Weights of a small mixture-of-experts language model, trained from scratch on English Wikipedia.
Size: 11 layers, width 384.
Experts: 64 experts in each of 11 layers, a shared expert of 64 neurons.
Training: a variant of Muon for the experts, 326M tokens, 2485 steps.
Below are experts of layer 2 (counted from 0) of a mixture-of-experts language model. Rows are named router (the router's row for the expert), gate (a neuron's input weights, with its number), up (a neuron's input weights, with its number) and show model dimensions 192-287. Each number is 128 + 24 x the weight over its row's rms, rounded and kept within 0 to 255. Numbers have three digits each.
After each expert's rows: "comes after" lists some tokens at least twice as common just before its tokens as in all text. This comes from a sample of Wikipedia text that the model never trained on. Tokens count by the router's weight.

# expert 9
router:117138156142095099148119159112136149121162111163095111120114117176115120119118137124151096134147122110150126106144117149116175143102129125106132152140121104138162124151165111133105146158144131114093097129100143123152142173152162138137116152147151129148116148127135118137136125126093161125
gate0:153098162094139138184134121082167165122147166128144099145109138160160095124110130135067111133126119103116137130120155138159111090090122114113135154107138123085180111151153138151156087151155109103093123104133173136090104121130137091114155132092119138108174115139120085137107104151143122136
up0:138130124153114134122117085068144124148137134165120145124115149124098156115123146109098182122117111109162101125144109118127105121129137180165134111089104121136139155143155101106138111104107114098123134095110152141151087117135129152150131130128111113113111137121150094121168184121119134110
comes after: "-", " the", "%", " a", ")", " The"

# expert 52
router:077160090131110089143090132125161148140113160131123084140117133150137138081111131097148125166125149132144109158095137115164155127084131100090104115161128094148162127169134100136098101123109122103117091131113146114084169111123119145104150090123117122144117118126139168135133105122130113126
gate0:100051109170102100142169128127132115119154151144152112160111147138093079109124138110155110102098152086164120110138121139142170124102164102131127130104124112101104159166125097133153121171131135107094116132121140133137102116172142110116151157128130148139118165126112103114142136106130136159
up0:124119122114161125112097119126117114099145112122084118121140122138124157110123118126123129078083110137121140172098143127149101138125111139131120137138157125121130131140087116195130109146080140145168088095120133150152120125118151164122122109163161132097136150117115119110151109095157088068
comes after: " the", " a", " The", " an", "==", "The"

# expert 17
router:152146130102115128133096183113112110177118144162115087145120142124091121126124159145121111188131132151145120134128142124145166108133142118086124155105147138108168092101173126133089178128103126107116108116110107095102157145138126130133163132131111160140141114093125180173160136165098141143
gate0:143123115143181082092150107100151121127110140176118085149116137185130145122147128169144142101092149124104094112128065168117135115108151114120137116120101153095141089151140105175133117122123160160094120126143118108118121125147125161137167116087123142135095117106130118139097156100181114133
up0:088114128127141112138168138130115093135129133133133203104116165117121125117132155099168116162135131146160143163117158135081116127129183132128129115110149137138119115100150110150142136102159111129092120140140151132131124127160117122108144201110095178108146105163126147084106145096147095123
comes after: " ", " the", " a", " his", " first", " ("

# expert 56
router:084165104088105110121105137140148134146130116176140130089164076121114136113143168146142082130162126126159122143108118157127169102090124095120132159153086136118160113140126101150139168143106170142135099144143147080098141127118074111134150103121142142124112125129083141155116079141157140131
gate0:147152121139095169117095159120160119110143112135078113087085119142122096120116126122141156101113170098085122155115125136087115107150132110117061147131144104093100145138081097132139104115110155122090095138115098103141165112089134133114071092126145137161155130143099156139145140113093126142
up0:107120156161132141077148147111160122099160142162094135102120103143161130117120143131143102107098121158163098171111134145129134146150091117152077127094128146129112169114094115115152144106095133127114118136109062107183089159090131155144155093099131159131116148105088169115130163150095146136
comes after: "'", " a", " to", "’", " an", " is"

# expert 44
router:130163103127095080152080157127100095152162145144122101094149088155120134131109163102126098159136147096131127128155146169102127133151113089134167153112145131093177130151110087160137119143141142125106102144138153120101139133156125131147152103168111166136124133087077156117142098154091140127
gate0:166110135123196162163087137152171082110127128117123149082081144150125112112127143162176121118131111155113127097115119135106119169117176122186128147138148096118119082125132121104111120120110121150148107116131150107152155168173137143142116152100135141130146116135169073132112135168164121150
up0:135143102116129157085160110112142181139132133085103167074144105131148159139152122140081162147119134097140192131141117101136129136101119089140149131165151121181101150121127119106129128124147161108126104142149178150137094134123135161150109152145117136116090108133163091082121138141143097149
comes after: " of", " in", " to", ".", " for", " with"

# expert 61
router:116130126117130107158129151121120131141115099158142128087158111150107111135132155099142098106134144129170137128156107162112166140129116107141120158137132161122128090144112101114117103147142118143105102145182133072083178101158098152133149101115133137143135125099134161103139127103083168111
gate0:141114115148122125150092108138095154121083116140120143133111132119116137155162130078064119103133112146094138149093162127137110127153165153141107103147080117137086108107149118128119116140149136073112105106123116116120094113141137139135134136119097156138129133107159116151106106115168128130
up0:113134145186100125180115202121183132102124134129079112120139139140131112059125150115134141111102128125147111115129113113125158114139099081107127097132171069142123129128105070171127171157149098104149122149099161115102183144093101139139142118163118098133166122113110150144173138169110155145
comes after: "9", "1", "0", "8", "7", "2"

# expert 51
router:128157091122130080133107129105121113115156141139109131085100137162134167118145152113172131139123104131135125098112151151118126155138120099116147114111133091105116126116127115158145125132126177141107101157136166089105174149181087150147153142140117110110131146128111165139116082125096141114
gate0:099154118130136099181121096112091135123168134165146178150124129129085161118067117169145127112124113184114123116129113139155084093131125121099173172139109137108121088132138148096151099141129116113112143111152148153131066149130105138154101135113111104127087171108091137129124124142131129203
up0:123135140085119069142124103082158150115164141107105146129121105116138124183129104113084163112131164118111120114106171087194129099130154087150086145123117150132107142150107114133152093106139125116119126114115108160133143152112113117147157124140119138130087133118104113096123112110156124116
comes after: "0", " ", "5", "2", "6", "'"

# expert 10
router:137116112102096106130144128113141173147120090186091103148141147169092116152115179098132081155111123116165126145152109147136114161154105109104084141161157111113128110081141156128128124165099134086136109143104114098087147127158101149094144148142153154173154102103099168138108084124133120106
gate0:112117109139129146103137118115129143135135118119148152119100123133125138124096105134122131107093113143143089123108160130102124107167143137118129126098123123137144154115120093175167130169098132117080132149166124119101097102104107168148141157105125133100098115112109118114083103132121112152
up0:139105160132121185108127119132138129146103117133079105137102134090121146120129129135105123134138089176114126158165124109127098140103119127121178171113086153116126140144141152152113118095158110096155059115082055121126078149126186145100123145119124148098106121156130109148126126145120190101
comes after: " |", "–", " (", "|", ":", "Personal"

# expert 58
router:136106108140092073157141119119156113113157119141113148077116116157143143141164165119179103119116137068150127140111163134108147143108132088081143153109152135130126138122101149129105108141140168109116105111162143139113114115159135147153123124119101158124117135126142154154159097130114123130
gate0:098149143119160130099137088107130130129151149126115170108109152155116121125180160111116148117083142143187113124136118142109146136145124095147148140114118127121146138145098118171123129134183139121102140199116135124137116140091093114107110105124154113125131097159105121123143107084114141109
up0:069121173128163108155142143130122146107120117118144107192121081068140068126081134115108129092129131129119137116176098109136114112116144158133141114126191116078102160151138113150130123124166161099137124133131146114142166124112151137154071153135150121112112100100132101121128110127134140111
comes after: "2", " ", "0", "1", "9", "^{("

# expert 47
router:117166110140124092179124152154152132094163157125132110126117104125119115119178151131145115133112108122147136131134123137123118131124132088103129185151081111119139131111156119192140139135136125147091110149131114093136154183148120137111131117178126127157129114094089142122165122142093175124
gate0:106146176142152121178114160127108127118176172114140108178142152156120096129114123129120129122138149141182098120148144136165124110155093185132094147103130124116120139110140134170116130152134131086137110146131084136134134145101101116160082112153136162147088088070151143154166126110129155144
up0:150120108110120120128096117145200104136150093136147147128097132108133108113128146129172103097120124163133125145124121171089158098116134116124099115106151110150094080151125104153108160117108113201097104148118160106102131106115139156119086111120140128090150126112148122097080142188153113119
comes after: "\n", ".", " of", "|", " on", " in"

# expert 50
router:134144078096088146135105147107148138103154100175122109135111090135131113088136116137162125182168174126160093107119093122102132106135085117125146139096113114133128093121150145114137163150145164091129137176118139102085153163167083116147175106127127142133145099090103143142162126129082167100
gate0:131082117120106151106152106124146113153161126144121132116140160152134139133135137124136124125163100161093108147171116119125138059085133111115119129177115175105133122171122121147117147141091099120105131169103107161091147137130092106163100129121106184138156103099107109162109178154130073164
up0:127105145111101139161138118104121130108145139145155150138111124121134155087109120158120113111132134117120118104136123144144181098135088125117134165163101152115145095108092094132113154094144112088135135124145115128127093152118120172156166157094148106154177179156136122105146133115153136148
comes after: ",", ".", " that", " and", " where", " which"

# expert 55
router:135116076128140089145109160106107166145115112126079114119111102146139131090152173126151128117135175109136097168140134102120158090108140112141147153157145088112119086135163150156104107122138139157131138112168132123154147146173150085154174111167119119121121111141159134095190129146135105132
gate0:096119107134164144119102065134138137153117101106129144137115163117123185108171103135117118154141147106120123100167139103105139127122099070162109082133140170129125160134142159129126070132138128130131143140121106162114115112098131088137066116149142109133084180145095091136137147103171144136
up0:152071120118119134149186101111162123090143103120110111106133142124112110119138156104169151108142108144122131098151127076116161122126104154119143123080194090101109090140174105158136118118138158107137133104131119151123150099153131100099144115109166122143117138173126136156162155150135120165
comes after: " ", ".", " .", " ·", " Chevrolet", " Total"

# expert 3
router:100102089112076112169112135133123135099162101169153085081181125176133130130125152134131101175159108100134107159111150137100138127139150126126161148103100113109094073162108102126136168112180137111110131161157118140084154116140115152109112157176109144151136128126149113114131138161082116119
gate0:167159155183138114166118104140138101126094128109135131115143130115142141136157150107102062145132125133170162127097097111192127159154123156103136139122140117135127126172135134139144177130177107107123101141118128143147126153118128134133099119121098127191120086123083116131110187094102115106
up0:126131117137144114139115134128144116121133103140136108120109140113120134155122145110104176124127117144144117131140132121125098139152118082117089165092154156116145135137183106137141102122098143109138138125128099104178119149111135126112120130113135119155158148164122088170131107137090145168
comes after: "1", " ", "0", "3", "–", "4"

# expert 42
router:098166115107127111176096145082103112089109104133091108135142111158107146141125149137147096148117134103121107130104104160131114164151119136139156111134137111132152078106178109140127141164154166125133080111174115122133151144136153120123159098143151124137116112116092160145139136170126177115
gate0:114106131108105122118119166112127120122134112109120076158148129126130134074147167113114124153169108157115117132140092087172125141125109133191077112161104118094169153145135190144175147122139172132109157101122114144133109158107156161128104104148165106134118092132147128132114162116114138115
up0:148176084127136138102144111138139113122175114105112118122150170085106111120183096158099141111151165124113156115106107151164115114146110145075126090113159140120095137122115142121106114161102146155131098138091141130144161090124081123102115161150122137096104125142146131112116123111141126117
comes after: "\n", " Succeeded", " Preceded", " by", " directed", " Directed"

# expert 31
router:087138120099118088144123179113117093145157107147104120096135107147126118111139166116142102122139123144186115110126150168140129167122131144102128152169113115129153136156125150135085123163132150126130123123140134116112115132114083136130161110140123154158127128129092141151123131123136127089
gate0:160185130104120135113100111109142114127136090147098133079116127148092143132136116138143142160092092145125155149117190131102129109125080133130114095110111159158115145117139150101079124047117124117115148129084124125114149151106104150070143140143087182102152111126166157177124149157117112117
up0:117158138133159081128122060130156129128103156069113130149105127153155103189114140098084149112107137104098152119169136137137125123134185127166097137161149079128095110159107134145127136155083161155105148136147131110075132118122148111157143149091119113154144151111081133138121094100146106122
comes after: "\n", " =", " ===", " ==", "See", " Medals"

# expert 57
router:140146091153140092170120146140153107105150099140118134081139110118095104159133151100155097144145147113140079161118127155104120129089085135121129167092102132137117097151150139106079149158139152124102138154167113108117106135100102104110149146146124182160113117136125144126147131155100121125
gate0:125143105092115128110174124128124095143129134127119100106109109128124137138161134097097136119137178136113104132151123130107109131142089130110086089145128120117136157108159129121083151166105157078127134119145156086101111070175086108109134109101132098115128109129164157106137117115097089107
up0:120126105103168099096166130135173126126172150099168085088166118105145107101153119091121140138113105161159122126156128139131119131128112140142136109128075179165118086130120149143123106151087104139105166160114110158092143156139126108142152129090092111107180156116126111119136125142128147098
comes after: "9", "0", "1", "2", "8", "7"

# expert 19
router:135119099135095128154097170134133117134173156152138117096145113155137145104157181132150111128156170123155097123151111113133163116107108118136122113130083107137132108143163086087092165127126145094132138155167129104094116111148095147128164118132145162121146135112147144135127092136113134141
gate0:136088107122132188147102071125186126133148130102149109137095127141112178160110108123118107105127115097136121128164101132142158124108136071114148195139143136087147091092157143140175126109123160085112142164142119095137126158062112095150137139127146136120155158113144152116142135128139120094
up0:107110120117166107163104143094123140108123125086168150184084159129151168145140124159148115135125138167133092107114134140137132121097119132117124181117090171117149105127173156103125137132089110117153174122135149147105122181135168118136101109133156104111116090119088137132145128107148131121
comes after: "\n", ".", "==", " =", " ==", "==="

# expert 59
router:114142092140113076186125147100136149098143132136118099089162103128112112104173181073118110122097102067157133141111115149129170146145154105150113171112153123104131114105118128147137162143163140130095089113100152111113176104129111147154155151183110124163145118150090119106140106183126126097
gate0:122131118161137136145160153091152142150140134098105133124092142176128122134171178128159079112160159089117127167095154162133120105159119147186110125111158134130121090137154093143121150147140208132129110131119140119170135114137139089148184115133139125167138099158119143156106145154125109133
up0:148113124106124130100089100108134122153104114169146167114097129165140166107137143126130141146139159139141101131098131076160097123138137118128161148141135119105121129098146098148126114157150106105103071109130113135128153134139130084139094108122162168130087093099109150094134117160177162103
comes after: ".", "′", "3", "5", "0", "4"

# expert 13
router:091116081111120142163123121141139119169170145139077110112109080139141121097151148138129144153146173120105096160140111119102114104142095113129131130109121121090126143168148127170132163152124185114107134135118154073124129134155077107149109102114168153120137146077146131171134091166104156154
gate0:121099101138111115133157158157157090150142139112079135131120133116102120126130138073178108089168160135121142125126079104140131144129110134103108107180097157104107141137128152132071140123101147147136119174143130130123127130086108120123124139143123143138094118149112165132123109151113083116
up0:091139120163119118161129107130155114109134118132152162184123138158131159144137150157116092120133135110121133154112145120103135099148083113137162188102143151133113061075138079146138085175144119120154133135119125104133146120157110110158192139137139166120087110152158111096139077091141140125
comes after: " |", ")", ";", " episodes", " \"", " '"